From a checkpoint of a small mixture-of-experts model trained on Wikipedia.
Experts: 80 squared ReLU neurons an expert, a softmax router, a shared expert of 256 neurons.
Training: a variant of Muon for the experts, 385M tokens.
Below are experts of layer 10 (counted from 0) of a mixture-of-experts language model. Rows are named up (a neuron's input weights, with its number) and show model dimensions 128-191. Each number is 128 + 32 x the weight over its row's rms, rounded and kept within 0 to 255. Numbers have three digits each.
Before each expert's rows: "mostly gets" lists some tokens that are sent to it at least half of the time; "gets" lists some tokens that make up at least twice as much of what it gets as of all text. This comes from a sample of Wikipedia text that the model never trained on. Tokens count by the router's weight.

# expert 0
mostly gets: " ===", " J", " G", " R", " so", " Ha"
gets: ",", " It", " that", " it", " which", " J"
up0:112147118146112127119111150157135087165094092082116075053116095131140145134152120168162112075130157128192108085125151129171176187165157180133142119104159108131128156151103081169099146143120088
up1:149126100131165115112158119159211118114121145145087092108179154147146097131081150126121098150100133176129155126098160120144078172116138154127080117065104068045120145072220188128103143143106156
up2:147125081146143124153117054125064116137172091108168120107091161160126113187175175082060101147130174090121087187145174112119179181107123125126108129109141140085093108101127146122144104106169130
up3:125097140093127121136136172103090131101105104129112121058086067128130148145104165094133126155132118130115143161124191153107125157099130180099182146104128156160182143081166142131144132114131165
up4:140159120106113092152111133156079163130188114069153113112190103125160122163080111177135123115101117155145080141108039111112163113173162131107188127157152128151136119147088101091133147131162151
up5:125137144104154151093136167108094105096181154113140138130076102103114084162081078133152105140191138123101087089126096160093105105167119131135142145086109107146116099125135127194195124146108099
up6:169112090143145139135137120124198166115107110170110106076121149180092115110114133107152110115124118174142096122184089094117150093121132143104117151079154066168142087105128206072162082115150156
up7:159140176176166150122118137124120128127051114162072173074152127144142101151172158160117153099124113170095200168095117109146174091137183183129091128108101142109134140101132166133124185141132126
up8:088113092102136092099150126183140103125100099087133204060130173201108079116149141132112166217074144094128093091113094155130160094148130163068126079117174094117168127030160123135127135155194109
up9:145125168122091108121128130183116104138162152095159116183116178109126137094101176132133121130111082106190084082106161125121074124164134135086119151178110081119150122178168111161170159124171191
up10:105158191118161115107100140119168099141156122141132117174175159122124116121118150139162161073113072131108134147082110141138070117182139177122097108139140089137136111074086116157163156105155208
up11:089119074121156106135138160150164114113144089137134202113119154119101086144121146059127102146165122156108112137084154143153105202108117105159156148139091081094055108156095139147148182120111099
up12:136111063126102072145145169159174108200152077131119120093123132133084149145117194151108112140095155113176118126099067120154148183096203152147154139165137093115164142110178114124132074130167131
up13:138114176141172161117113131104132140099130107192122138190122174129093138160149138131121140131115165135133124093116144119124119184129140114124157140175140109146047151145107155136079113123146124
up14:084155098108131106103127147163110143075179164115132126173105114067089080093078125108161187123165115123172137122143157118179193067171104135137141076104140156109132153148158188029084097101132109
up15:126111164161131065142176159134140109171087116094097143105119150143079110153152107161186131160137130171177134114128109046192104148182179147190163166086130161178125128125071081116168120114069153
up16:100145170132149124180076138135174147150131134155129138104154169116080155111153046138172126119098073153146152135202174146185175075118141133145128143053145145115065139159168091136159080143063150
up17:183150138139185115146197131150185120068119185047096193103127105142089115129097104116141154119090086111142118159103145083179179127082097138075107156143163063095123130171147106176138148178122139

# expert 12
mostly gets: " him", " career", "In", "year", " In", " stated"
gets: " in", "s", " In", " his", "In", " her"
up0:109100158125124165119129106124170111163089099131127160131104122153135132183155059092124138121114169153134084060129147103127135190098174109115166111161087102093123114162126136142095173128136109
up1:091138071102110121189103168116109109100183125130125092085144145149171133164112118105134129125076116080198115100135095068133163174141198095090108157164137103101107136129085137044143127154151126
up2:178157122146160084152157099148087142144106118118171106073119106149146172158122139171100133156107152138145111171132140164114107152130112121128132111093111063114144086107130177112160153176166119
up3:189110081056121103152152182107102100100172161144099118067127147138119137114117178097125126122120113201105140112144118133075158174159137177130122123157116152148145138145165163148132116145178150
up4:068124073143147153090099100141072204132158100123091161115182118167168077113071177172122088053146126151166145125154108159142180174156145112133133123134166055092115081183144122167135089116091142
up5:129157111166107072148167147183076113151156132101119099139106136076127125176066149046113100099164124160128085131095122128083161123196111113121127141127096196130102087155134135110118137157104081
up6:134168135127136138162094129126136175087105129109095105096097158122093099137173126125044077141117125189152117121120070156212152131084080139136103125075130125150168096080162209077160126106156099
up7:136169096137152172101115151115161218127085103182121141099096049147119190174171110140079127096146087154129176172072066081158205044103174138079134102121125165096161160162112141135097182123153144
up8:130133069127137117132092119158168095133130077135158135092146172151075082101154138113091175144111111130136112149059109125139135134147124139100114041115184137139169134069098170118151181127203112
up9:105143133117109091173135139154150131130140091081180114112191172167094092135166108120094098125097131097150113135126161104079071128101119102100156144171150142130165166147116133113113146140106129
up10:125121114141178137085078091087151145140166100221179120152178191200120200107089115107156140165168152101114096124140140120135140136125155166092147067129189077127152133119151097167140125121113155
up11:124097097164114105128165080143143084153131097130149164158141129134148153210123161056167143167167156124099108120113098088132176166126139120125172120158036115095091088124091121124186152151125109
up12:121141046186181064148142139164089085197157078121132177076143130172095115122160123173171116152121116088119149154105038145135102160105118171098188150130144078146131128074151071140135120136173101
up13:130106169132157113151097138105157115143166155140177103122103141110132145177153087147085147134071109146159140138137144176169130139147127173150193093138133082095063099155123138207100106151093097
up14:122115080076099097148141125190178150091152139137110137189054117070088111116131091148132144131128133139145123164120139155179171055164170122111147128128080213089138138202129182105122134094124137
up15:099121104105114085102170163146072136136109099143121117162125148150117148141140133118187127148153137152173144110135164112136107098107158094087126116131163176189134141153122128138180118118157136
up16:102095150174069145129050129103146178186127141100052161141163154099103098173181108083127106118132080163108125176125133183162113150124087165072108167098090135125123098111180098090073143144123130
up17:114158114156106112120176130119188111106125163167141156126132147106094182152097116108095190119134072186140077165140123138095187115094155124190126178129135140081119154131150153172178159180105120

# expert 14
mostly gets: " would", " they", " he", " she", " has", " have"
gets: ",", " and", ".", " was", " he", " to"
up0:189184113126135118115152073123161085162117136125119121095129180146095093141140099171134158125131194124156121111146124139147156180104127163110163124103144114130113115137101186170124179125131105
up1:082150076159084123160161082142128131123141108082122136107129196130181119184082111107141082125058142137161078097135119137067125150116102124109118138144139120072102174180171089148150137199101122
up2:165072155140121127135118076134073135133129071117162116052098050144147198189192120128119164118112169141161129147155137116102124172179083148112113037133160093122109085110176118115163085114104106
up3:092137112115130124164152149116090127089133120191113121048115054147109163098109138115144135097157104168126117133092170120065113121089105151073195141177140115165142151105145141111150077108076115
up4:130105114109151110136115130160061148207167117131117155079099131154109170149106115160084138068126116106133150194162107145146170092100180140121142197134113069188098134103074125146082121103144174
up5:098160186131125150114126172147080123179139091090092105160118145147184139104130092055149116154129113087190160134138164170078121140149113128122132158119168159150153169101167150128162093128098057
up6:153115139149102152168133105134134158109065149123109070100059147160126109120145122155123123143160100133117155078117159105198115163129107091141128133050138060133173149123203160107115121120114096
up7:105172112136143163114100179149135179103079150098127098055117072135128148140208112160098191085178130134163150135137146097102135070129119151080121094125110188128119161128097171073099143041100102
up8:104130124100136075094123093134153098150165103123162072117132132145084094095222125152114196162147118115114140072104125143156137148164105193112095065131143096137169134123107127095147192154159070
up9:130151100125127130145141136116078087151112145051125098114078137175113136082094141100091166114058147084088082101127193138082092163080106149154136149098116141118114099113141116092145125138148129
up10:128113131129183112161080086120117113091122124166119156092150182133124120129122163136119175120205087136066111149164184127159113130123140143104090124089185097113096144172151081131105192114121156
up11:089107048190127120150143098146160109156190135127162143169144115113172167132118052111149063151191173094125141188102142069132142174102083135172163127184055134093143128082119138094132132147113152
up12:171146118161128131150103135144187094188152090121108116075103147122106139138080150184146136209101117100157104180104064137157097174140156125128135151169160107156151123137166127101154122105162101
up13:114105157106142142113098147099133115131171200178174123156149150082123129117120121151108108102101107137108116131113123102162105151161111157186165146149167125146089166104114131217123121153120072
up14:129120073149155122133123119125147190111081097118139112093105140099097152087140086142104136113163151148184049113112139117175148098060201181100146105123115163088101187156095179093130168135128066
up15:100136102109083110129158111161084130148103100129080120147103202159155147219096116148148100137153072220115143125147116128157155127067137139155139121105150115134160151064088162082110111111130155
up16:122128137154161130165076089114098118150130181126119082123079174084113119111171062104104083111122082183112126150126187148103103142092196133112122158129106139108123132132158178114141167151174120
up17:118148136099161095130169136149153117058096117105129137108137151142116133159142128106136159143198115143136072141159137099156193113120066127108117160123176159120094128110110171170124103173138137

# expert 10
mostly gets: " if", " My", " how", " like", " because", " you"
gets: " a", " the", " of", " as", " The", " that"
up0:116114125174144085051113142211132143083137111134138134126130143146079130151132092133120112118111170134158109100068135109162084187189146183131166139092115126121095162134114097115102157131147080
up1:109113089118113133193118072114178116110119077141111111136129181101179183147176045121084123104107102098158067135117110142153116174152163089097132157121117111103127181169153146136118114153144123
up2:129142142153161126127149092125124124151110123099204144057119152135094146132145148131087102145103102078109135108084114076103136121130088128159169101129143128097068147136153179097112174090131199
up3:103140087142103124145109188120105138126170113097159171078125105098190069115113139122135121128153103121145163187095166124120160140119096176128193171150184148136178134122186131103136165099153118
up4:127148172081145105093115160155122151140167127163120112159166143125135133130136157141111125071144116122117172165111103142163123131092136101142151090192135109120068198101098080119127138090102170
up5:185107175092109132119139149157138105123135139098101139132120132173156113116073131096144104148134101122098042157138136115056119100177111149116094163090168135106125151109100130172155138199104060
up6:151109073084167131154066109161166104083137180157095114109123126143093138123128150152127121127139059117128120143138130093130185132128060102125112108108133144138165151111151222109193151160122113
up7:120140110133159112111137157121139148124121122119115101088135123140109128141195129142126178110142125137098126182129172095138146096116107143125126145070180135077152137158112136108149168087103112
up8:068096153188113094095153129173177169139143092106133138093173172194101121095130176134146133118155154100128148149099150108156105160115082136144149074107128103057132098094086122118136205095102076
up9:144107125186107078207208169144182077174138101096148135133130137111119116131127115101069120142121127038094099094110157135107085079103081092120166163117165134094107160132091171144116137153082139
up10:080101084128158148149122070110142094130152178119179082119143138141084085109157198142121199161170116109099116105091142141157127162127175172131129106074189117128133149139093098099095132152125154
up11:087126133181103133163143148155167164128155096089116087158083112126122158185096148073133117157144149119130139157108146087090120134091094089135142069185133145037072093154118147140169127144132150
up12:114207109171190135187095103145147089170114059123125140136109151121098085139099097136167158131088128125143145154091066157171069171122120171107175179099121106126137148084164115092067157124164105
up13:116134131148205152114097089110135125149172162187140094198101125031098144084143175152095086162132110118105083128116146163118137135104131212150164069151176116179047096185138160164096111156119155
up14:094177086124148124181116123163119186117142100115127106140112140063069150066148114110166127107127098141129046141177182146134145096090153135074183127117161101094129184185144166113130144111142144
up15:088124151112090083124131207118107126138033098177097120107086177146149112194143152103149144160207130184145142105151136105200052111161214141158148107120160103120141131123112146058154118140145153
up16:154109173133134104157096138134101115189142115152090171154121145085131137123180126147140091094100100130129153151124125170119113151176172116140197125140133168123091057136132078063093119135121131
up17:102200188144133143146158139165159113097116118088086116096138095099109151099090130148126166079114092168126086175157155107196151163092118186144095173160136103141145180085130153164104115127123116

# expert 6
mostly gets: " \"", " =", " ==", " (0)", " (\"", "—"
gets: "\n", " ", " (", " \"", "-", " on"
up0:091145100160138148117134081161084099117119095156124146106136160086150149174140098140159147056166123142132075131135130156170158222092114108115108109150079081119069134118139191112123178124146099
up1:063144057134146167155136091187069109085145094088136112139178159113171122136147136130098085152132154095145093118123133148140076143173170095087127146164166075091144133168110096121087104151135149
up2:126123119174120111137152113138121147129090056151171133058091095088168137152106125100043120142151138088130102201138120107153100218134115132153097086146165052124114150089110124080138153090182150
up3:158113077072164111131086152129099108091162186166120109018131086142125147139086141109122168144173111132121152136123146151106173128122129170126129148155134177149144144136143163186114077122100100
up4:163152087140128106095153160168101173102126072120117176096157146135128094115065158116145161085194112083121094143086115201115188166105146182100139191135167136176151185146102117155131176132197124
up5:127201173120125134130163136117098102129185139103142203134139102125145128082103136076109119123100115105123081092131154188099150172152137106103150155079155169088116135108155181109156181174093109
up6:142119115079175168142117147122213109132133133183107068062073129170139143128116057116082092123107102150145156137080094141162158136102105095105107123100116073095183159128127171083125168141103127
up7:135191147138119106083116098098204124118090101115120083060152109165087132108152135139132179088102074219091099143138116103120147128155135143135161117135127152171193178131093164021147133091116075
up8:152108110160084142114087075179105157163150106032136078076184115159066114065160137133089149153175095088170118142059117130121174138098067176117113106141103141108145113115162144094099161107118133
up9:131122174116109071138156139137112113145138106107129073175102191167136099127117169132061145180076060105110114125133120141170101172129153154105149109185127151139150165163131114064102212141073147
up10:063088140083177114111103127124138145094150112097198131111106135130124144102112098154107162104173123115076114121139181159107160087109154133149089126111121060133137170134100090035114155108156121
up11:091140073148123097140143130138139127153178121162124136180077146129094131203161149119185089124142121117130111145093133166147153118157080105157125091171082133049087130162103099123171135110102100
up12:158155072149135082148149128138125164166147094103091121117151160175131066145109178139138145156083122117118156132080033094126136180076159132101156078138122071106126076156177037062130144169181090
up13:128144111140151200127137173124181137155154172184118142171138126127160134109136164171111139208159082137167120083136123123149085181113090156149116067134121098206047141088105097194140089126141098
up14:098154099083174110150147142141152159100179145104112100171125172106050121084081087084130113124155096108184123155108124164129153077100182174120118149082169173111122168142148210108167139106140105
up15:124104081107160122113176178167118113173089140144088181156124198128176075134120115169089125144137121130131124143131137090199122199153109084140182156113118162179145115122101050152216072123133155
up16:130115174174131070131055087161129148164112118149123101160157148081136127080163102104166119177105050138086099152149138117154099157135144136128159106084180126043134128202147140084126078134103126
up17:085206121125115118123189156056119093104108195186097129119135102070088128129118127115097168104108127179115096206131117119104094115120171092116130167105162131137064091115150165151095097126106154

# expert 3
mostly gets: " at", " University", " than", " near", " MPC", " Battle"
gets: " to", " at", " of", " and", ":", "|"
up0:123104160111116124110122136171104081135181137126123127066042161103118142167146116143157147125143158133218170117126111114197174169106143128141136150123172121156079128068116077185116144137157066
up1:090113111060139160150159100163121157155127107088105096151136156096237135152128095142117103108085150084132078101097124130158124119181156110124106158133136096077128139158161132176137161130123084
up2:122172094119137112117166071152141141135167123155194073056114126116162170130152133156146178175090112115106100149089124138123083093122078133138124115113154047129094079107152131132159146174144133
up3:131116074150142136140121186124122090117148123123104165036144091148173109117092127139138126144195141144126127192109166173107113192160131143127198146151127108142186167097165143098143147146131080
up4:118121082089100108151117154096078177146149112154131143119144138124187062171148135155139126064136081151145133157157065139127108158110120096114143206131125096144086255106104170097120168123097162
up5:126148115087136126120129117083115117137135103068135117115135092148171110059103123063170103117114119164144080130153122156127137133142137144098150120111157166108174066056111083131150142140113044
up6:090140081104103143138092114168132131129085163120096102070102092118131121147142086149185148130148117105121139120088157112137179118088152082087120173119133101248123143184155162132120066162164186
up7:126126164120136179129149129106135181123069127135128146067089093125114086145144122160173128094150129156110159073127100131121158116146104145105132126085090095152140154139131150124132155117098131
up8:150098120083098101081113123110170098196153113138154117156090148140110084078120118077075193131156097129106147128066140130151159192144126182135105083181155107105142136115112128075152168148128093
up9:128145147166089078119212105154145115165173149109165173134106192118058155109100126126075162129108113087123070091108132128073042124158113100101142161161089161120137144172098150132119070154106178
up10:082132143086140114126126128116108111090106095139151066148177127184112126096120124127164145164196081107130135113090128117148148124099144094154107103130151097143134117138112151095132146147044168
up11:139126138155062084128119151131142150157116110090143161125114152140106131169158111043145139126156156076106129165076097145162172146101091123126120065147103123138091062131162114155149153140141102
up12:138198107163172073171153178103116105159116113117140158058136106152089112170109153114153129116048103064127128163118051145142116168149141158111172134150112107133170149122193156122107111066122140
up13:137125131092124167115091148081111088127151125157124118186130131055105143111101135131036117148114155145156073161138148124130116179181134137119123106175161145118050124116143140180096111126089114
up14:127093082127144097064075138145118098110132129133108138183172132112086135129107085072116172080146090107113094127154151086130146048147168114100144111089206130069098202187138182027138099130155154
up15:200154108155122115129166120098133140083153101148152166121102166150078131107148104122107124143192106160107149144143173167132126146170141117179139166139126174122127082094063125129198096160168158
up16:142153162173197089166113066149080175159157130104133159129120136091117100106111095071138079112089116135103113162135153105159076138161152162067114084106086178113094140153146115079131148181121108
up17:144194126103111170144175123182177108104095160066120153163142138090120180091221094148137170143112138110100068193137123127083140129120124114130100122085175088127096135109169152155150150138124125

# expert 4
mostly gets: " 2–1", " 1–2", " 1–1", " 1–0", " 6–3", " 6–2"
gets: "-", " and", ")", "a", ";", " but"
up0:097148126097121124146148129133103104152121126036088099132139138073130155113109111154164085098108139127156073102160123107168171137179121126152186141141145194160124143086112194083156152198114118
up1:096131033115128083161109123145133090133125098106130133124138121109176129146112120126164066159131150059171133138121151159153050164138133084116163132131138117102116195197160126157130183102153093
up2:129148169101138104098166080087129086126159134129148139073135105079136185171117085125162093141092154092145117150121149099169143143129078103131152116109089137080114089112112124110106150130168082
up3:145104138129183111160141173143111110031165135129214159041119155125175053126062098147143081102133120151150112152107175143120163159098132146101158137159126105094145145089193143150095118102128128
up4:063126079108130066114091107155047121190175138120123125098188081207168119137105150151173183113155089098131149166189058090104138090117168199135139139106085106095159142107119135173114174150137174
up5:103164151127058124131082203143086130127180099092078136161155142107152119077102150064139125135112140054149108091091168129127157144137100105152053138119112127154116154078171135132174111177125097
up6:159179127146144144124139128098156093093124177166143065117095109110087161174111147146098081128172134211179142071136079171125126151081127152108095111102097114105131104129125122128146108146123111
up7:103177151141141137127151099123144147151085119097152122056122120163133134164212129124126191125161067138098159168074115130156158067162108123108129098117094171139135201148113138084165153045105099
up8:083100041171139116145124145130134101102187118081132150158095134166123114090154082107066121134179121120081120140098137089153123122091102174122120043164181119100150157079139154138125177163211094
up9:167144130126110073157227190131097144135144091128112082129179118107120143168160081109097089127026137090129112150095179148113115104129102104121193110097132158119099159154128080138113112126152160
up10:089115149123186116121100098101099146124139130151163136151108133150147209113092144168133197153144120161043100146056126153104148104149136131089126120106119103125166155110108139096103142122108157
up11:101145134150206113156110117136119101132119109086079108115111109086112162156097102069170098135115097070186128161083135164100140138102183160136126104163155202081144107148109116146105177125108104
up12:072151044170158091139122144155132067198147076134074145096135191136106114105104112189164183161091136114131092181066109173112112171105143155071163168131149135131122159096144133116105152157172145
up13:145107132128234125147083150100118168149182138163112076186118173111110154127139092125147087127163152157119123109151187132116107160120125079168178112174166119160073164105122127139169132120123107
up14:109151045120140118150126147207128145136103112171144049213094124064090116083111138093122170121141112137096118141137156105104127103131166116055158113095184154129122186186122204118124100091100104
up15:151109093091061127086156150145131150100173064114125137150150065143120098141142123149096110127087116186128179114149187140192120160068101094199169122131138141119120094117165093129182148146126177
up16:093078120167125136118120107140139189135115113081114149194116118113129119117126113074194120103065078147124094144162138102077124097117154155085110159147157130126110153125104083072171177136173178
up17:117144166102179080130170142116149135116096121129140158089119108126062152152101124141108164158152091156082135085115135104170151156133152096119141147160189118138142119106115164156136153203131153

# expert 1
mostly gets: " world", " London", " Massachusetts", " Greek", " Catholic", " York"
gets: ".", " for", "th", "'", " United", " States"
up0:114102118062156136112162111142130128095154144123140097091155181094132112141194110162154173056086136083131127080145149127199172190120120133121154141130160111164093155119121115151094173161119098
up1:124133114152131148206106081167145155065125130076104115113159164151183159135137124128130146113109111088159114128097098162130127114108180130143164147087096111111162183156102153108134163138109118
up2:163159118112125117123175076117102100181110145162176152077117115097067131132105106143119102158166152116149111130140160137107163160121051146165140075108172075132117191077090127107125149146121119
up3:165083118155119087146142145092115061125168176208096125058112112131106121153113154089154110182136139176113161123132122147088139129158122141153117168160100113105167094104146134087080146159195107
up4:119147130057065134105081156168086163139168110134069123136175130170140141133093169168116141113132108130206115139158095132148161121115149121140077248125128084153125129100029134103167082107134129
up5:094225175089117193089107115131062079137110158136121090162122101080142078122053188151089090148087134097093121151073108123130143106155096115106127108094147127141127154151114137122162157198164088
up6:157176162098145112123126103137189149116114143138161042137105142133089116109123144138083155104114156208145149163095073144154127134099104109135111095150142117101151148147159157044146106155141089
up7:119144154152150122119085201142130172104147137174129098099109101108145105171177117163100160115120108118102144163114077137121123172168149113114084092107098130147174187142139119000139114118103161
up8:129138074150089109136064116167143129164176107141111178132143190122083148127078150155081143137158104096143123130017126133139115133131120173133149088155165111102166106110148159065149165132157035
up9:159160134169120085134160175132093150105160098156141128128150129088115105132149133117132157132071135150143106061096124103125082145166100105134097186110130129104119192139148102180114077099106217
up10:070125120090189140100072096095121134117202110119120115126166143166170123073130119088159167093107117151109063103092133110158115159143131176079125146141142141174125153138132132165115188107121143
up11:036118115111155129113173141164171123117129152131132158140060154071093193136100135085167099160143167124103137128103170126098179178121133126110145106097086135126077103127162143101163160160155108
up12:124160108113165128162136109113107102183155129148117181128159195147103103185091151058138094100080138115085181169123096126161148160080138178165165126129108086118163145091179182065091149172149137
up13:155157129125166147106114139080113198108153167138171117178096160102135128106085202123120175128134114163070154116146118199120139166106164122140125081177170130157088158117090103130100149128147106
up14:143081011107157100147158158128152168108153138127165115117135129106090072111070145117132130133141083145102128161127097176113182072157105135110127118102170126090144194167113162113094177154106131
up15:181162175153117167198162181142093120174110098109097166148152164157087115142124161110111129157144099170127162090136104132142133129127104148134105148139084147139138124091116169132184076132127131
up16:139100133144134159168118153143118159110119125123074108172142121032107176079143122086136149068142077194131136109153233138122115112147159145110163092125121153090138164098162114159151173130148176
up17:139176129118133072151141131118166153111095138156134113123117095076114172123054081118140171112166082134139095158106100164125104162121141107113133192168107122102117162120109171183109148150091135

# expert 5
mostly gets: " has", " can", " are", "See", " be", " have"
gets: " is", " was", " are", " be", " were", " has"
up0:162108136109131125092150084182158107083185097098158156121069166152108148156128067183136086084150111184175131099169093130191170206163131151140168178120154113108113161097061132177110135107144101
up1:148155081118121151119097170150111126131086147140103108097116143173140144117099138063152116132133094104174100075116155138145079121191198139126187103133097108083105122160156144141145152188133124
up2:074102184125145140092187040041086090145174112138157095077142151132139157170148170136081171141091150089118122194086169192093119077174118112148136083122158145104150105158140096087117155152115131
up3:126108124101146085101146153128121124093166185139104145070148103112173101132104120088111140115172097110159142161183097197088092122145153167111111087157116068128163125123189101090134116143106117
up4:127097111083141122067118090110104149198197137132106160177161100159137106109135114177145138087147133087122120104133103061141153094101138120137119151140114061143115193079114135175115162124159143
up5:085173151150160144113120117127123104151172127121092139149121115160143131113091128104136147178144150140137138131093170212076128132156142185127103146105099102114160129098096163089166103129120063
up6:102152141125110074121129073157115156086106167127136106099103105145147132107153132174098087108109142119114147141136131106151151158147098099131131133072170125157198101126110150083124098135082112
up7:083167128125116176060123164112160139102096135112134167094122086155096129147197103195094148082143076155121158138106108076147164116159165103140114121106098169145135138172116078053135177098172089
up8:101156154154089151096138149155163091179154098146148108126092185181118094085116152157125198097133105094143087145062111165161181152133101164103056042125119086130113128059108138111145129157090090
up9:088120076157107125110191158116119139135183124126158128154153153112085096188117101128130104150133126066194094126080186096106108100129140110119107214176113089118119172204116123111117160109080203
up10:119132148137135129095066161168166143067157120138177081111149076146104133152134130100189191124185106125137098121117177156096148140097165149193112116150175114128163157120083109114170184139092087
up11:109135128131093163067134139163163108109080125148097137143109158086102145159145121116172088114145129105140139186081134087097187157139078095132127115130065168080084120095133150165146153127105127
up12:167151093154181102199106121160147079170128123167139143116087150187110116131099162122200135114052120128159140188054075188109164140139125138077133162123086110146085095102147148102104128165194118
up13:112087092169151119096074101106143180150165188163123145167085179084133126139117130147081163158136116135083134137126116126155171194164137086158121111157173084149115174082151116151125148095137063
up14:108143071110118080123143138154147088074163133096114091167126169089071098092063138116148139084152116109184120115141121109128089129101169136105150138139114093070081151174154189170152125092100164
up15:126148167097119088091152190100149131123095101096080230150163130152102118104175127129092140143151159231141147097159107110181119167155170146086162151100141127088176123101124160120153103132173202
up16:159104108175163148129101141153115099181097146156100119222096147059092105098174113105172127051165110112158108123145227133147168148147154138044134144115119084144135142136180160194149140106121128
up17:123214156097148111142180143091166130092053164119123169133161107094109154131180080101129210124136109186083080216147126164138165100086156117108109152118151110119164130135134171207087132127140145

# expert 7
mostly gets: " his", " their", " won", " His", " her", " its"
gets: " the", " his", " in", "'", " their", " her"
up0:156166130058122161164145101159165052110115106155134117159151171098148127161115130163102158076113212145167101080125133096147180171168120142142156146123111114204114128110098105081147147151114107
up1:099160068128090137127171101164140088058130119123116140079180174149177103156143103093082075109117143100170119102122151128162174120143166106085179134057060058103159177162145121136122154164174111
up2:123132188139112102122154068113083146121154118108163141060132111140137128171128114130124089132087113132122119174106173056079135159157128099104162101125162114118131172073097153084146144115176181
up3:117110053097141103106125166133124088063125112147158133087172140160179105116099152155148122078208097141170135189093154177133172123094143162110150129140125096122188121101137148138128199169139092
up4:177125083115163150102152100116121153126174163120187167168142091147117111152088140136156126122157128065162148190089086129107176119102204137149171179106160077169118160087107095115152113113148121
up5:149177155114125123080127212155137126183156143082160137100125056101120071128099093086116084168165126109141088142111171093097111116183103104088144214066129097095131186113157108124166117202124071
up6:160120111175133076112094113169159126137140185169119143069099092177116133131131154113119127148152142147130206122127098112160103140166047142131132136100089116161201134096126152120124176164117143
up7:082177173127116137220094108141179154121161123119135150069135175176143142147149121189112147078156141139099114151076093133147114116114132096098107093103102141128141112151112204120086106088115100
up8:073065056171108118148079116097139181158137140123120146135134121145108117110098129137100136183159128108109161127098110112179202146113113208067113062162139149086167113114121139103115196079155158
up9:178099133173128131160159192135086121094152129120113128148143177165071137180134119143082151149068153058131079114054142131098086141126137153127126205150107140089108126165133144154107130153067177
up10:101146125119206161158178116129104151119096142128124111114132169110082108090147143150132138118164119110094130163101138125135096168126159159105175117120113122090149121131084058097155172112111145
up11:105133083118102120136172126100151096145114057164124117178135161098137093125093105042164138113163147109130119153085126188141103111091090145094167170133101147098132183117078121177102151146152109
up12:138128099145105087164133156127150104143137064111131136091149093148131091133156174113143169158101131110161096155202062156146126171146116165132133137125106094129146145126097091128100171132122076
up13:156066139179124144169134150044124135146114152146136122174116138127110140136110113145156110186093143161137165135100185070125102172121099162165197091152136100173111116114098111178123156153112068
up14:101130074094122090117158171183114128088167144170093125188070143061094122134138125120108122110201114148149092153082118118147147118110170117106172118110076176125115180181136184112109152111162157
up15:135097146148112122144176166120120108163114140083096134128183139096149114122122153094090136177128087208118137087141114039207117159111158126139143124131140125119169120079130047098193093101147159
up16:114098179105082129148066081170056165132101161121066075125115148066138113105125096111109103104058104137124078124145146206196119135125150151146106148131079155080128110137131155131148127134132162
up17:101162112108137105129153164152187148078093129106114113060152169106125176096089189132138133052113133181113093147163113168069155103088120146115149187114149096172183129110117174203162129121131182